config.toml
n_layer = 8
d_model = 256
n_experts = 80
experts_per_token = 2
d_expert = 320
d_shared_expert = 0
activation = "swiglu"
moe_layers = [2, 4, 6]
router_score = "softmax"
normalize_top_k = false
routed_scale = 16.6
balance_loss = 0.0113
balance_bias = false
init_std_router = 0.0319
lr_router = 0.000521
vocab_size = 19498
norm = "rmsnorm"
norm_eps = 1e-06
tie_embeddings = "early"
optimizer = "adamw"
lr = 0.00154
beta1 = 0.9
beta2 = 0.98
batch_tokens = [32768, 65536, 98304]
seq_len = 256
train_tokens = 302400000
steps = 5137
dataset = "wikipedia_en"
Below are experts of layer 4 (counted from 0) of a mixture-of-experts language model. Rows are named gate (a neuron's input weights, with its number), up (a neuron's input weights, with its number) and show model dimensions 0-255. Each number is 500 + 50 x the weight over its row's rms, rounded and kept within 0 to 999. Numbers have three digits each.
Before each expert's rows: "comes after" lists some tokens at least twice as common just before its tokens as in all text. This comes from a sample of Wikipedia text that the model never trained on. Tokens count by the router's weight.

# expert 39
comes after: "| ", " ", "Party ", "medal ", "- ", "1 "
gate4:504490532536502464508458475493488585561478492391579543462505437471544512506468501521487475555446459506484532500485522572433559502525486505473484596485547536506486513537413549528498511473554495458628484513436556502523372539559510484486493446420551472642579488446538474420503434561530408506595556370541510468565513548493501484501440506501470462526512550459378477449489471503559523524626463527493529426460533591554505573437409529528441461508520474477529463504478507448453524478451538359463502590474528511481495483487523566549516380492508560460549479516500480546477514442548576557574524558445502381643479459421486558466416469463466575499518493497370523565504549434591458506515539476432609505492473490489406503454505540596489544512518427506466488432430518411511526555517448
up4:478514471413524489496464489460449444362490460575538442524521466475560495476607426467495497472589529495516538456513532465572510541505517471532478540461439482542541482507563473465524507433511534479496492466525506560474593496437470524456485528542472590374401632532583482586487556412470554626464546605444506554524453469578358566616514520578452582499442478517529567547530504454400449507418554444469579529537527438500397402492551515474527518455549533501446505561511427484514592588504541510470470440561477547510505531489518513437532595523498566495477439456424428472528552510449406472491443521556491436449499588522479458513461475511545511482511474505527515499542447534546501485605429522553461545482495530488553591500480489485477380510540478415433503453588549530476529459466579

# expert 28
comes after: "| ", "; ", " ", "2", "Ref", "Player "
gate4:490503530454570518455503509530505494506468574580473584486406587548487434403515496482536469515611508459376491659535466552568523415456498526528489507509338440474568441511431493518461576596433463517465588456441542481499482422528519459507477525551508554470539442462534484502542499475552483577490483550425447489438546520504510499444405554576434517570471459517455517496536492503468384509460523557554546444559580460567407471554499511445456508476470416504540502515482450447526532379482497502517472458515503480502400413491496537470575436518517500502477483533533472425520525413509524567561398494419507571462557443505557487457428480481547404541505392485521576448492578474507522580424590488428451497459422447479550504489518415428522502457471477471517446509472554556522472494603556
up4:520562549498468510556553484469519563520474491507441535394463482529542483568469503488527559467452520525552546533566410589519567520493480464473567513461568621472531467487452509512480463476498430489492423540518517515556502572540434485386489524484480569584510408457445573525492540518474479533496464464418571394469490513505538463507489529555473563536428508416387542495548512553421551577491522490573461385556500459559579402582490471505657480505497477524499591551520491465465548506483504489472513509385447463516521556591505483508558460567540498641472484477535580474432435534577445526551416455542442397546422484517552563483507480430505572490531604482350510443503549515543507438471446557513537482450546515424461450521529481522549472513434548462541398436565447508505464504550456

# expert 49
comes after: ") ", " ", "\" ", "1 ", "} ", "6 "
gate4:597519499478472575422472417597569500406497520523487541464519497582513443458526502483507534537537541555422487539574486545518511474413550470493522445564532412478565473459546583467499490507513495557505611436453379563524389577496570458393433440451474522480475421565491585538534566590572478492420526483494488381554504519568540530521375488534392526495496490559502438456495442485519480537539523565454510508538497521563502416497524484510543600478533525519440466544478563449449431537547588459476477457451510501502466529483454497528550526415594453527538466400466506532518572512549561525537523437511565511463530446520491438476510469542567553542528470503519397483567500607511492446572514471495468476545437471605614462437491564624415400473508472447508486523473490522598525512489489
up4:509516484553595420580523474456447499537555582533515521492488512497555514546520482540549415457427518475492517519581482521544529508503383490509494450466430628533438486440476430483457537492463539476470390515555489485455531441462473471467550582610543442497509605392470469476535447535460555543512571535530444563463503433510457496499536420498492538533440539474510516535477461478442426423419589400482507493452611503460512507482497592627474499464474450469578601546385387556480508445450442457549479565472537501515527383469596545449498528497496602466569544420609486542522481452399459462551455515554494521461496513518449514512434442442498445502445530446446507476465502528562496557476466507563561461488533570422476521489545444476553520496507493453463499452497526448461478607348481